Below are experts of layer 4 (counted from 0) of a mixture-of-experts language model. Rows are named gate (a neuron's input weights, with its number), up (a neuron's input weights, with its number) and show model dimensions 0-255. Each number is 200 + 20 x the weight over its row's rms, rounded and kept within 0 to 999.
Before each expert's rows: "mostly gets" lists some tokens that are sent to it at least half of the time. This comes from a sample of Wikipedia text that the model never trained on.

# expert 1
mostly gets: " the", " The", " in", "==", "The", " his"
gate4,217,186,206,208,169,174,206,229,224,209,175,176,191,200,232,168,201,189,227,209,205,229,196,194,209,221,211,217,199,183,208,214,176,208,223,171,210,216,189,230,171,189,162,207,185,190,210,205,193,223,165,179,194,207,237,233,224,189,210,241,228,206,222,229,215,175,205,180,169,228,216,224,189,214,161,217,216,180,161,200,239,216,190,195,219,200,215,200,181,206,179,191,189,189,171,206,203,194,208,187,175,233,220,192,199,199,192,196,232,217,219,207,183,193,174,200,216,184,196,182,182,192,184,237,205,197,199,212,196,192,219,174,189,191,197,181,213,190,185,191,206,236,212,218,201,207,199,197,192,232,243,217,154,174,173,214,201,187,214,220,213,245,185,196,198,197,199,189,184,167,160,192,217,213,183,190,212,220,142,198,165,198,183,201,187,210,175,200,198,227,194,191,209,230,222,206,206,244,209,223,214,183,201,221,210,230,169,197,192,214,216,201,188,155,177,228,204,193,204,243,203,221,218,214,171,197,199,188,190,203,238,178,216,163,192,180,187,179,197,197,190,206,206,181,182,162,121,219,187,184,212,196,199,182,215,216
up4,178,200,180,179,255,229,169,229,214,196,208,216,201,172,178,206,221,186,214,185,175,192,194,183,188,209,217,216,159,189,221,209,218,224,186,217,201,196,205,213,208,235,170,199,231,166,214,180,182,217,215,229,207,195,182,242,221,168,202,197,201,210,239,211,166,187,201,190,218,226,176,177,185,199,190,187,209,217,205,203,213,213,223,224,187,212,185,221,214,232,216,195,159,221,160,233,181,180,200,204,212,157,182,171,210,189,208,190,184,184,219,228,191,211,215,159,237,172,197,219,220,200,175,199,219,210,189,169,246,207,233,175,200,199,218,192,191,177,202,218,213,231,184,200,201,174,215,171,189,183,198,181,173,152,230,209,195,201,187,206,231,211,199,200,214,212,212,179,213,216,221,199,220,197,186,211,189,232,204,191,220,166,216,239,221,211,160,211,200,181,217,194,202,206,236,188,220,212,208,169,221,189,214,219,188,201,156,220,200,207,218,196,199,217,207,183,181,200,229,208,217,217,150,190,160,195,196,225,178,171,184,203,231,224,195,208,235,193,207,180,192,223,212,231,198,194,206,184,198,224,200,199,197,182,204,161
gate5,190,199,173,196,170,200,226,220,196,156,216,155,158,218,185,192,188,189,163,213,223,227,219,199,231,223,201,158,232,198,199,226,204,230,170,210,201,205,193,201,192,188,203,211,204,203,240,196,183,168,240,186,180,193,197,188,182,205,204,224,211,192,189,226,186,181,220,189,173,187,153,246,191,209,199,185,180,246,191,245,204,209,192,208,176,190,204,199,201,207,201,163,187,193,220,226,218,169,234,184,223,211,215,195,183,202,197,227,192,192,208,209,237,161,202,238,211,184,207,216,197,218,186,167,172,188,200,192,205,191,194,170,199,205,185,218,184,223,223,211,173,206,192,219,190,206,212,198,199,186,182,207,166,228,203,178,196,225,161,200,214,198,211,176,199,197,218,227,201,203,180,199,167,214,189,210,215,206,209,227,200,190,194,194,214,171,195,171,179,217,244,190,177,162,210,200,161,194,208,225,217,230,147,162,201,185,200,215,170,192,205,206,194,215,199,205,173,204,183,180,177,215,209,170,206,231,189,203,210,213,212,231,198,213,208,225,199,222,190,171,176,198,216,211,214,218,148,192,211,184,221,175,197,157,209,228
up5,184,177,230,196,178,164,198,216,202,199,201,170,205,220,192,214,195,181,241,154,199,222,238,203,185,220,227,180,199,194,208,212,205,185,187,219,190,205,220,197,210,147,222,211,183,227,181,218,213,210,193,195,208,200,182,189,208,200,186,206,199,196,194,189,191,210,198,191,206,190,176,178,194,216,223,216,169,199,213,187,189,197,177,204,206,216,209,232,198,208,195,175,208,168,225,223,208,220,197,194,215,210,201,226,171,229,172,197,245,205,199,206,236,213,184,213,205,202,247,222,193,221,205,172,178,237,188,193,235,224,210,227,197,218,230,199,189,196,207,214,257,189,219,194,203,215,199,155,202,186,227,198,271,219,224,219,215,189,203,171,178,179,168,250,178,203,204,182,217,191,217,196,183,208,249,219,207,167,217,224,216,221,228,176,207,167,220,189,163,205,227,205,189,220,175,208,210,210,208,230,215,173,214,202,212,203,187,177,217,224,200,204,162,223,152,194,178,189,208,216,186,190,230,219,208,204,190,213,231,231,195,201,188,240,179,184,196,195,206,206,197,169,217,232,206,222,199,198,204,196,196,227,206,170,169,190
gate6,175,215,199,207,217,175,201,189,204,206,173,187,178,234,192,178,193,217,233,193,205,234,236,222,201,206,186,158,181,206,189,181,202,221,182,212,205,181,195,191,172,166,173,203,218,188,194,208,210,188,225,200,194,173,192,210,219,162,190,214,211,186,243,216,196,234,211,186,158,216,227,190,216,189,194,183,186,248,175,229,174,187,198,200,179,183,224,226,196,204,211,195,200,185,195,203,222,204,173,209,224,183,189,208,198,205,174,222,184,200,220,186,192,199,216,233,190,205,203,204,194,226,220,218,187,205,170,215,174,202,181,199,181,182,165,152,191,154,227,200,192,167,197,204,230,204,206,192,178,198,204,175,219,178,220,185,219,198,195,180,192,206,212,166,188,209,214,205,184,201,226,233,191,203,195,212,170,212,211,256,190,208,211,179,193,193,190,174,161,230,210,192,180,168,193,190,166,204,218,229,241,205,171,212,198,202,143,186,209,184,217,202,162,185,213,229,205,185,198,242,211,182,210,187,184,224,195,157,223,210,190,208,171,216,155,186,210,193,193,227,185,205,222,194,177,195,196,253,224,184,177,189,214,164,228,197
up6,212,215,181,213,195,193,214,174,205,207,209,193,242,175,206,187,202,203,200,229,183,168,211,221,199,220,199,233,196,201,181,195,217,202,215,214,226,213,217,186,202,213,204,185,222,226,220,198,193,199,196,211,218,209,195,202,203,198,180,159,195,207,177,182,183,165,171,208,171,208,186,211,165,222,208,203,237,179,237,188,190,217,191,220,221,196,225,188,185,178,186,196,208,187,207,204,198,189,201,212,177,196,162,152,203,224,216,231,231,181,220,199,188,175,221,212,230,202,209,195,183,238,182,208,250,172,203,175,201,208,186,227,187,225,211,200,180,250,239,210,224,196,214,180,199,211,195,192,225,214,175,205,178,228,159,201,208,208,191,204,181,218,198,213,182,191,183,179,218,201,186,175,200,206,213,165,224,202,183,157,218,169,173,220,204,191,191,225,167,190,196,225,199,198,196,195,198,225,219,202,162,212,217,174,179,187,237,223,205,218,162,225,191,228,203,185,182,150,205,189,193,207,189,220,229,198,179,244,201,163,190,183,219,167,236,246,225,214,183,192,197,173,203,222,196,190,241,178,174,173,210,217,188,233,197,231
gate7,197,187,201,176,228,207,206,156,191,199,204,189,200,221,232,213,182,181,209,187,213,201,155,170,167,201,234,206,187,166,174,186,248,205,197,284,182,202,201,213,218,206,180,211,189,234,196,197,192,187,174,202,246,224,197,214,182,203,193,198,193,218,213,204,224,185,222,193,189,197,182,182,204,196,239,195,189,189,212,221,187,210,257,182,189,214,197,236,166,201,191,218,194,185,213,190,249,162,180,199,182,216,186,220,206,168,162,211,199,194,219,200,186,168,200,205,192,185,207,190,210,206,225,210,210,216,212,206,182,233,185,233,161,200,210,201,181,190,218,183,178,163,160,197,222,209,197,204,218,216,188,197,221,180,208,193,184,159,189,209,210,187,229,217,188,207,200,207,213,242,180,190,229,208,205,162,172,221,246,190,231,155,198,155,186,235,229,189,224,210,164,193,200,195,192,201,195,188,202,171,201,188,241,166,194,180,210,187,188,195,182,182,188,205,216,211,210,184,214,212,177,204,199,200,197,188,184,204,188,192,200,222,201,179,232,171,179,203,208,199,208,208,225,197,201,204,208,205,194,223,212,185,168,166,196,190
up7,194,176,175,198,175,175,154,183,213,192,213,206,191,161,199,177,205,213,234,217,198,215,195,224,232,218,216,195,183,196,177,200,210,211,187,183,236,196,206,190,225,178,230,216,210,188,165,217,209,209,197,223,166,190,219,169,195,193,188,202,218,199,184,210,192,209,202,211,192,195,192,156,167,226,163,200,248,231,171,189,187,202,202,190,197,175,202,203,187,212,217,195,208,219,190,187,213,238,218,228,195,219,185,212,208,200,193,212,202,228,228,182,204,226,191,190,166,203,192,212,201,206,200,170,182,228,184,199,179,216,198,182,204,206,228,186,219,211,191,182,171,246,237,183,205,182,228,213,223,182,217,178,215,168,182,221,221,196,192,192,212,199,161,214,206,217,202,202,243,231,227,180,181,230,228,235,192,199,179,189,259,238,213,200,236,179,231,215,191,233,197,242,206,169,203,207,171,204,207,176,190,193,218,194,202,187,194,204,196,197,208,219,156,183,199,226,171,179,187,184,218,212,194,206,208,240,228,203,218,174,212,199,234,166,189,160,228,205,215,204,206,199,222,242,239,215,205,212,181,183,217,197,200,223,207,192

# expert 6
mostly gets: " M", " K", " S", " R", "k", "u"
gate2,236,229,221,215,182,205,214,226,200,163,235,190,232,201,210,183,193,197,222,178,205,172,230,222,180,187,193,223,176,223,191,205,172,150,226,203,188,220,179,200,195,209,193,190,207,210,225,195,212,183,164,194,181,186,175,180,203,177,212,214,220,199,214,192,213,163,199,199,177,199,206,214,232,182,185,221,211,166,218,177,191,201,169,228,204,190,189,180,175,158,220,232,218,183,222,178,219,192,196,235,161,221,235,201,179,182,213,225,207,183,185,207,215,235,178,207,215,183,181,199,228,187,195,242,217,182,189,197,219,225,231,217,215,185,191,156,207,193,206,200,199,200,215,209,183,206,225,227,187,219,204,221,201,188,161,168,203,192,182,211,222,187,189,226,195,230,193,177,207,190,195,195,162,198,200,194,224,222,191,200,222,234,183,215,192,188,253,221,213,217,194,206,196,136,171,169,206,221,186,199,189,194,197,183,192,213,170,166,205,202,169,169,168,216,195,185,247,225,183,228,216,185,167,190,199,167,190,208,166,199,184,162,218,226,190,198,181,194,207,219,187,199,224,199,205,194,215,189,196,201,167,211,210,218,211,204
up2,182,170,219,180,207,176,168,194,206,161,198,251,166,220,185,199,239,211,219,176,199,210,180,186,232,196,225,224,226,175,224,214,216,189,172,185,216,178,179,241,206,170,213,198,214,190,193,190,208,224,229,215,185,225,199,183,200,165,190,225,224,211,164,237,203,200,197,214,225,201,209,202,226,176,171,213,206,216,216,215,204,204,226,212,210,208,187,210,182,235,230,173,202,195,184,194,217,199,186,192,179,215,175,188,191,199,179,205,241,194,215,166,180,176,198,220,176,199,222,199,176,211,202,191,200,161,224,205,220,209,190,211,212,207,204,188,172,174,219,218,217,207,200,201,213,174,251,189,172,176,222,189,229,185,197,182,203,181,204,158,155,182,206,196,192,211,191,198,187,236,223,218,208,222,212,198,178,212,211,250,194,181,210,193,163,212,223,167,178,186,227,223,195,166,192,182,206,170,197,233,181,222,184,187,205,198,223,216,217,184,228,248,196,190,211,223,193,188,238,177,202,190,221,208,196,227,200,184,231,193,203,211,222,202,189,174,163,175,187,167,195,221,164,201,213,182,191,208,219,191,201,197,221,171,199,171
gate3,188,240,157,257,204,177,171,162,196,210,185,187,171,219,228,205,165,220,204,221,206,239,166,235,225,204,198,214,194,206,204,185,207,168,202,187,190,199,212,209,189,200,185,214,193,215,220,198,188,197,190,181,200,211,220,216,231,187,194,200,181,210,221,216,227,196,199,200,165,205,211,194,198,159,206,195,202,218,174,211,212,205,224,198,206,191,180,211,192,220,194,246,205,195,222,167,177,197,200,157,199,194,195,211,233,214,218,215,197,222,237,176,202,188,188,197,178,156,162,221,150,216,189,199,207,184,208,193,175,178,196,187,175,197,211,183,221,183,204,219,212,187,232,200,178,194,210,201,247,192,194,183,167,221,215,220,227,188,202,169,217,230,192,232,207,216,230,230,210,219,199,214,204,183,236,184,207,177,208,172,203,210,196,158,192,211,180,206,209,213,215,212,203,219,224,234,169,211,193,246,250,202,182,183,202,197,175,189,174,187,192,202,185,183,208,200,182,219,184,196,208,215,212,223,193,166,185,180,209,220,156,181,215,221,219,234,202,225,200,240,188,207,200,206,204,198,215,167,186,146,188,189,225,201,180,212
up3,236,174,184,172,186,208,195,199,214,220,179,200,242,185,214,224,209,199,176,201,204,197,221,225,203,228,191,166,186,186,207,211,213,187,225,219,207,195,198,209,212,180,210,208,221,197,202,178,168,187,222,178,193,205,215,168,186,177,147,200,200,228,179,205,197,192,185,217,225,188,218,192,201,198,205,198,182,171,211,149,182,200,200,210,197,184,197,195,205,189,185,198,219,198,216,194,161,188,189,186,208,207,250,159,220,174,210,205,213,192,204,220,177,190,198,220,183,206,166,164,198,207,216,211,232,197,207,155,200,210,193,154,188,150,205,159,207,207,191,211,225,223,198,241,177,200,225,228,183,208,196,178,209,184,195,175,183,230,214,215,188,218,194,221,206,195,174,145,223,182,192,198,197,215,208,184,182,227,187,198,233,201,187,191,217,196,199,173,199,226,157,216,160,198,211,206,208,196,187,194,245,255,233,194,214,205,208,186,213,214,197,214,228,190,187,170,248,192,186,193,218,246,200,186,185,205,175,204,200,192,190,190,197,202,172,220,191,148,212,215,216,242,215,234,203,191,198,176,220,203,202,160,184,215,190,205
gate4,216,213,195,178,186,211,206,230,191,210,229,173,215,191,199,197,238,195,204,192,227,230,223,196,199,208,244,204,200,188,161,190,194,216,214,188,200,211,211,191,211,210,193,200,179,175,187,216,227,178,211,158,242,212,203,229,226,191,205,200,245,210,196,213,178,189,214,179,181,194,239,214,202,183,185,199,172,211,208,200,222,233,191,241,183,200,186,213,211,207,216,192,211,197,209,200,205,216,204,206,193,200,204,187,224,187,206,186,192,190,188,192,228,192,189,184,213,216,216,185,193,191,217,211,208,182,175,201,262,192,219,182,194,221,208,179,193,166,234,209,219,191,172,201,213,203,203,162,167,179,233,165,223,211,191,200,174,193,156,166,227,182,162,190,210,221,210,191,222,189,235,175,221,176,191,163,211,215,213,215,173,216,185,179,212,197,167,202,196,206,205,191,195,185,204,179,177,211,196,161,200,182,209,211,186,201,187,213,181,182,233,184,197,215,166,218,187,167,178,208,208,185,239,192,242,187,210,189,208,176,211,177,162,232,145,247,222,202,171,249,170,181,208,205,196,228,181,159,206,194,202,214,178,166,213,192
up4,193,194,217,188,196,225,175,188,240,203,202,220,201,200,207,171,146,175,195,217,199,201,221,225,206,164,189,199,198,214,183,202,216,212,227,216,194,215,151,200,218,178,213,199,188,213,208,207,179,190,196,206,216,217,225,169,185,174,227,214,207,214,219,173,222,213,226,240,199,187,159,194,177,204,210,237,224,216,189,192,199,227,230,212,198,187,199,167,180,170,201,216,203,222,205,197,211,215,201,186,207,201,168,243,183,206,197,232,183,202,226,186,206,202,190,200,188,208,216,220,202,209,198,205,207,227,215,215,187,205,193,236,190,223,201,183,205,195,178,184,213,218,208,191,183,158,222,185,214,234,184,217,184,149,218,196,188,224,224,220,203,195,232,180,222,212,163,249,199,212,198,215,206,192,196,191,221,214,216,170,222,228,225,197,172,222,256,212,203,197,190,218,210,240,181,213,200,196,166,195,187,198,206,207,223,204,186,191,212,233,172,207,204,182,217,166,213,183,211,213,180,190,175,233,163,199,196,213,183,220,172,196,226,195,179,134,185,169,201,171,232,169,199,193,206,228,231,221,211,215,247,228,204,206,188,194
gate5,224,204,218,179,192,199,173,186,184,199,203,199,218,230,214,171,187,230,176,198,212,184,188,225,183,187,211,176,248,217,183,183,170,171,220,171,170,196,177,213,217,193,181,176,206,227,197,207,221,193,191,166,253,215,217,188,206,193,181,193,207,196,223,213,219,187,225,177,220,183,182,185,216,204,201,171,206,229,203,197,194,214,251,177,197,151,208,148,187,204,169,210,191,204,212,177,216,162,201,188,195,218,187,232,216,204,225,199,187,166,201,205,240,218,201,192,187,190,184,214,187,207,180,221,179,185,200,206,202,200,223,238,206,196,173,175,215,185,181,197,192,225,185,253,242,165,177,217,219,170,218,206,196,237,200,224,184,201,199,216,206,208,207,186,150,205,206,190,201,204,233,211,217,198,190,213,206,229,180,213,215,213,186,190,200,207,199,179,190,211,169,207,210,191,205,197,186,186,185,193,215,194,227,214,208,195,228,219,178,221,200,213,215,203,215,204,163,202,192,174,257,202,221,235,190,190,193,186,200,198,223,194,224,180,185,239,156,143,229,215,198,177,193,169,215,196,236,178,183,202,222,217,196,185,209,215
up5,183,203,180,190,212,206,189,216,202,229,186,212,172,202,200,162,201,222,202,183,213,183,244,239,187,210,176,215,190,196,210,224,221,219,209,225,189,184,181,171,218,140,167,195,183,216,209,199,193,236,235,243,198,210,198,214,209,182,199,188,182,178,194,216,229,207,200,216,210,196,217,216,206,196,222,223,204,217,179,205,192,206,190,196,186,193,234,193,198,208,177,227,226,174,188,228,210,186,157,239,163,226,187,219,233,216,158,218,201,182,210,196,177,178,222,239,184,209,196,179,211,186,188,231,243,239,199,234,201,199,175,214,206,199,248,184,216,218,247,195,187,160,234,210,191,184,216,207,189,216,202,214,196,189,206,168,206,199,169,221,214,188,215,209,214,180,173,195,151,208,199,227,188,186,225,181,195,204,165,230,191,177,176,227,202,224,223,176,179,236,194,216,196,193,206,230,182,192,187,197,215,223,192,209,189,199,200,197,194,213,189,227,186,166,219,226,194,194,202,209,194,199,177,199,177,206,215,193,183,198,140,195,195,180,235,222,192,192,223,187,175,190,203,222,223,217,190,208,207,170,192,167,208,189,227,187

# expert 0
mostly gets: " he", " it", " but", " which", " who", " has"
gate4,229,203,183,171,170,168,199,206,223,194,167,197,210,215,216,208,182,215,221,196,174,142,187,215,204,193,214,219,170,205,217,189,216,197,196,188,163,209,204,180,166,178,210,215,209,193,215,213,177,222,229,244,188,173,209,200,204,210,197,201,171,185,201,197,196,201,212,190,187,199,221,225,214,202,163,202,191,229,193,149,198,165,208,206,191,226,225,197,214,206,236,202,263,174,218,220,195,219,179,216,198,195,202,200,207,164,189,227,189,208,219,218,198,190,204,247,214,172,216,209,203,205,220,204,199,256,169,210,188,205,158,199,204,185,211,182,197,189,185,176,204,196,222,194,213,206,151,158,228,173,201,182,177,192,222,198,216,191,201,185,184,209,218,231,193,204,217,173,196,174,179,239,216,231,208,202,201,211,191,175,164,175,168,184,214,171,172,217,227,176,161,190,224,213,240,225,221,208,199,183,211,193,197,221,194,219,199,201,215,201,171,198,163,211,218,197,215,205,168,206,171,184,212,200,202,202,218,211,197,224,217,201,199,188,217,180,206,220,204,224,181,216,215,210,195,193,203,204,213,161,178,136,202,210,216,181
up4,157,219,231,201,218,203,181,179,178,208,198,170,153,190,197,184,213,187,227,191,222,209,173,211,225,199,199,183,251,201,190,231,158,182,238,208,217,204,184,234,201,235,198,189,186,205,211,174,190,189,198,208,206,210,232,192,190,198,203,232,203,209,197,187,198,200,186,185,198,189,178,166,188,213,206,169,174,198,225,251,174,182,176,207,216,197,192,215,181,184,180,227,179,183,178,219,193,190,234,195,199,193,190,206,214,199,212,190,209,215,184,198,233,224,185,201,172,240,228,193,225,207,207,196,195,174,194,196,183,162,191,192,215,190,200,232,205,223,173,179,203,176,225,171,185,212,213,244,177,219,190,192,220,221,193,239,188,219,212,201,237,221,195,188,233,182,199,226,204,172,184,158,218,171,205,186,201,207,191,207,221,236,181,219,185,206,229,203,206,202,194,190,197,168,175,162,178,216,228,220,193,205,196,168,208,167,182,198,180,171,222,216,197,175,197,184,249,172,184,206,189,236,207,198,155,190,162,173,222,239,181,202,217,216,205,204,204,162,207,182,206,177,200,171,217,186,212,219,197,218,173,224,207,200,204,201
gate5,195,184,191,215,204,208,221,207,178,210,183,231,188,228,233,241,210,190,198,207,194,191,190,197,210,232,191,235,259,210,214,198,181,202,198,187,167,188,222,176,212,224,202,181,201,208,182,202,212,191,189,206,204,223,260,204,208,238,172,171,207,162,190,194,215,202,206,179,199,222,198,198,219,200,189,188,188,189,206,243,208,227,216,195,205,187,193,253,202,204,239,196,181,202,187,199,186,190,182,219,197,208,185,176,224,187,185,221,189,147,223,184,173,199,183,219,209,207,208,237,169,187,176,198,220,210,180,192,161,205,227,197,202,190,227,187,245,205,170,213,227,188,192,192,253,210,195,185,198,223,195,220,216,205,203,160,194,201,201,203,169,221,190,234,241,207,213,209,221,216,224,232,151,195,213,170,202,204,185,212,224,178,205,188,207,231,204,204,211,195,211,221,228,175,201,217,212,218,195,180,193,179,177,179,198,209,202,163,208,212,192,217,184,218,210,202,196,192,210,195,222,201,223,244,224,177,245,190,212,190,168,211,204,225,214,176,173,220,220,244,197,213,219,188,198,201,200,161,203,156,219,196,175,178,209,190
up5,212,206,232,211,196,222,231,223,203,170,221,220,212,141,190,200,197,172,222,188,189,194,189,197,205,232,173,226,209,186,209,217,205,211,150,191,195,161,228,207,195,205,209,199,208,200,185,224,142,212,219,208,219,226,197,201,215,212,216,223,192,218,206,188,198,187,195,181,212,213,196,236,195,193,203,205,230,200,180,205,229,191,168,216,166,190,245,219,204,197,210,192,222,195,191,216,232,187,204,201,144,178,223,220,190,220,233,204,156,207,173,195,239,191,166,190,239,204,234,203,198,186,183,229,170,216,201,221,202,199,188,218,193,190,220,207,191,170,220,177,187,209,191,226,176,183,178,179,187,195,198,195,184,209,216,196,225,209,205,193,174,203,171,199,216,206,189,189,205,228,187,208,232,185,170,193,202,198,198,220,209,201,220,190,220,225,167,185,189,203,179,242,190,219,209,216,239,230,186,201,208,175,205,223,186,201,190,196,171,189,233,213,191,191,184,205,216,184,142,214,188,204,169,210,211,200,187,215,221,225,201,141,209,182,207,217,222,192,208,175,193,194,209,195,207,239,244,191,225,192,179,202,230,156,181,213
gate6,169,215,206,188,195,202,208,185,242,234,183,193,223,183,254,216,174,167,174,204,221,220,201,189,162,190,213,214,194,198,189,209,175,197,220,234,189,214,223,167,203,180,215,202,191,196,216,188,207,192,221,183,184,180,228,167,189,187,199,198,181,178,201,200,237,199,207,207,177,169,195,216,208,191,205,183,220,199,206,228,190,221,208,201,225,176,184,196,212,175,153,165,184,178,156,219,211,220,181,201,168,186,198,179,208,182,199,209,190,210,218,198,184,219,205,200,197,199,160,171,197,198,205,226,218,248,222,231,206,222,186,215,220,204,200,160,236,206,237,193,178,228,207,213,184,187,214,227,200,216,192,168,198,184,198,205,179,224,219,233,224,181,155,193,202,193,195,193,193,241,166,202,240,223,191,195,186,240,199,189,201,238,189,181,209,178,187,217,192,180,190,188,175,187,199,188,163,205,229,193,225,200,197,184,185,184,188,184,179,180,219,202,197,196,202,212,163,211,223,252,214,161,170,226,203,189,142,191,178,202,229,209,178,176,213,192,207,197,214,181,214,200,172,220,175,217,198,193,223,202,207,169,194,204,194,228
up6,207,211,159,206,217,197,174,220,197,206,191,205,188,191,187,202,192,214,171,192,180,200,206,221,200,180,171,218,173,198,167,187,195,208,200,216,173,191,219,193,176,191,195,209,208,227,212,186,217,179,226,207,242,185,166,188,205,159,186,240,188,209,186,195,170,186,163,212,182,213,192,209,214,220,210,213,216,210,191,228,215,172,181,191,219,189,211,205,228,199,195,220,236,211,204,192,195,207,221,187,202,183,192,212,187,216,201,218,217,203,222,195,213,233,237,165,191,215,204,209,186,183,175,172,215,226,180,192,229,195,222,207,203,179,158,187,194,254,242,152,244,216,211,223,205,173,210,193,199,256,220,204,185,139,183,186,206,203,179,168,162,208,181,180,171,180,199,182,198,168,224,176,214,183,183,195,168,204,202,215,194,189,212,208,213,216,208,186,210,240,194,203,242,187,203,178,214,185,192,207,180,162,166,191,198,255,197,218,159,193,169,230,223,232,226,212,181,189,198,241,219,195,176,203,217,201,180,226,178,177,217,200,212,189,205,173,194,182,173,191,200,178,211,209,182,187,215,201,203,201,193,203,215,199,183,192
gate7,199,190,212,220,197,214,173,178,202,200,209,213,199,184,201,183,187,189,189,214,168,176,173,226,231,204,187,208,194,216,172,198,149,188,192,196,176,184,191,183,219,211,223,202,221,181,198,197,210,201,173,180,201,202,239,204,210,217,201,174,174,186,182,191,201,209,211,177,196,207,151,187,201,221,216,203,225,209,241,240,186,211,189,165,193,169,239,185,200,203,194,244,164,216,141,206,173,209,216,231,191,202,172,222,198,130,211,206,186,148,203,223,196,190,166,187,204,198,199,187,202,161,188,189,212,212,225,209,189,248,207,214,200,189,191,194,223,196,214,249,209,205,181,196,205,191,215,187,237,245,195,225,202,209,186,207,184,193,235,185,203,252,202,224,201,204,179,165,215,225,193,240,215,184,215,185,181,211,237,200,207,182,175,205,207,186,217,183,203,197,197,187,215,212,176,195,186,200,213,167,207,201,215,205,196,193,211,181,188,187,199,229,244,187,230,211,207,200,202,192,218,206,191,185,202,160,203,223,197,197,177,211,181,206,202,230,201,210,220,192,216,191,180,222,192,235,182,188,156,183,211,180,170,168,220,210
up7,209,198,212,203,185,199,191,203,215,191,175,221,213,169,220,229,206,221,197,205,221,180,216,202,175,192,211,208,206,199,220,224,213,196,174,207,188,183,200,189,183,156,201,207,243,199,146,229,218,202,186,239,227,198,156,200,232,183,179,188,153,168,198,183,214,182,193,199,175,241,193,186,187,186,178,215,188,178,213,192,154,192,204,224,208,185,214,196,176,192,207,170,216,198,212,223,189,204,231,214,227,160,198,184,208,205,205,197,190,214,227,188,176,191,212,227,203,198,198,230,187,189,218,167,193,233,214,191,212,245,179,175,182,174,206,200,189,196,209,216,209,213,187,214,189,195,188,189,203,242,180,204,216,211,189,183,222,165,171,176,192,194,141,215,226,205,210,221,186,214,211,193,179,177,209,191,182,166,217,199,211,199,214,197,193,234,169,183,214,176,194,226,208,238,195,207,208,201,192,216,187,197,168,190,173,232,181,205,201,251,174,201,154,228,211,234,214,218,190,187,208,202,187,253,214,183,217,189,178,183,203,186,208,228,179,188,184,223,173,213,211,229,183,190,201,213,223,245,172,219,207,199,192,186,221,164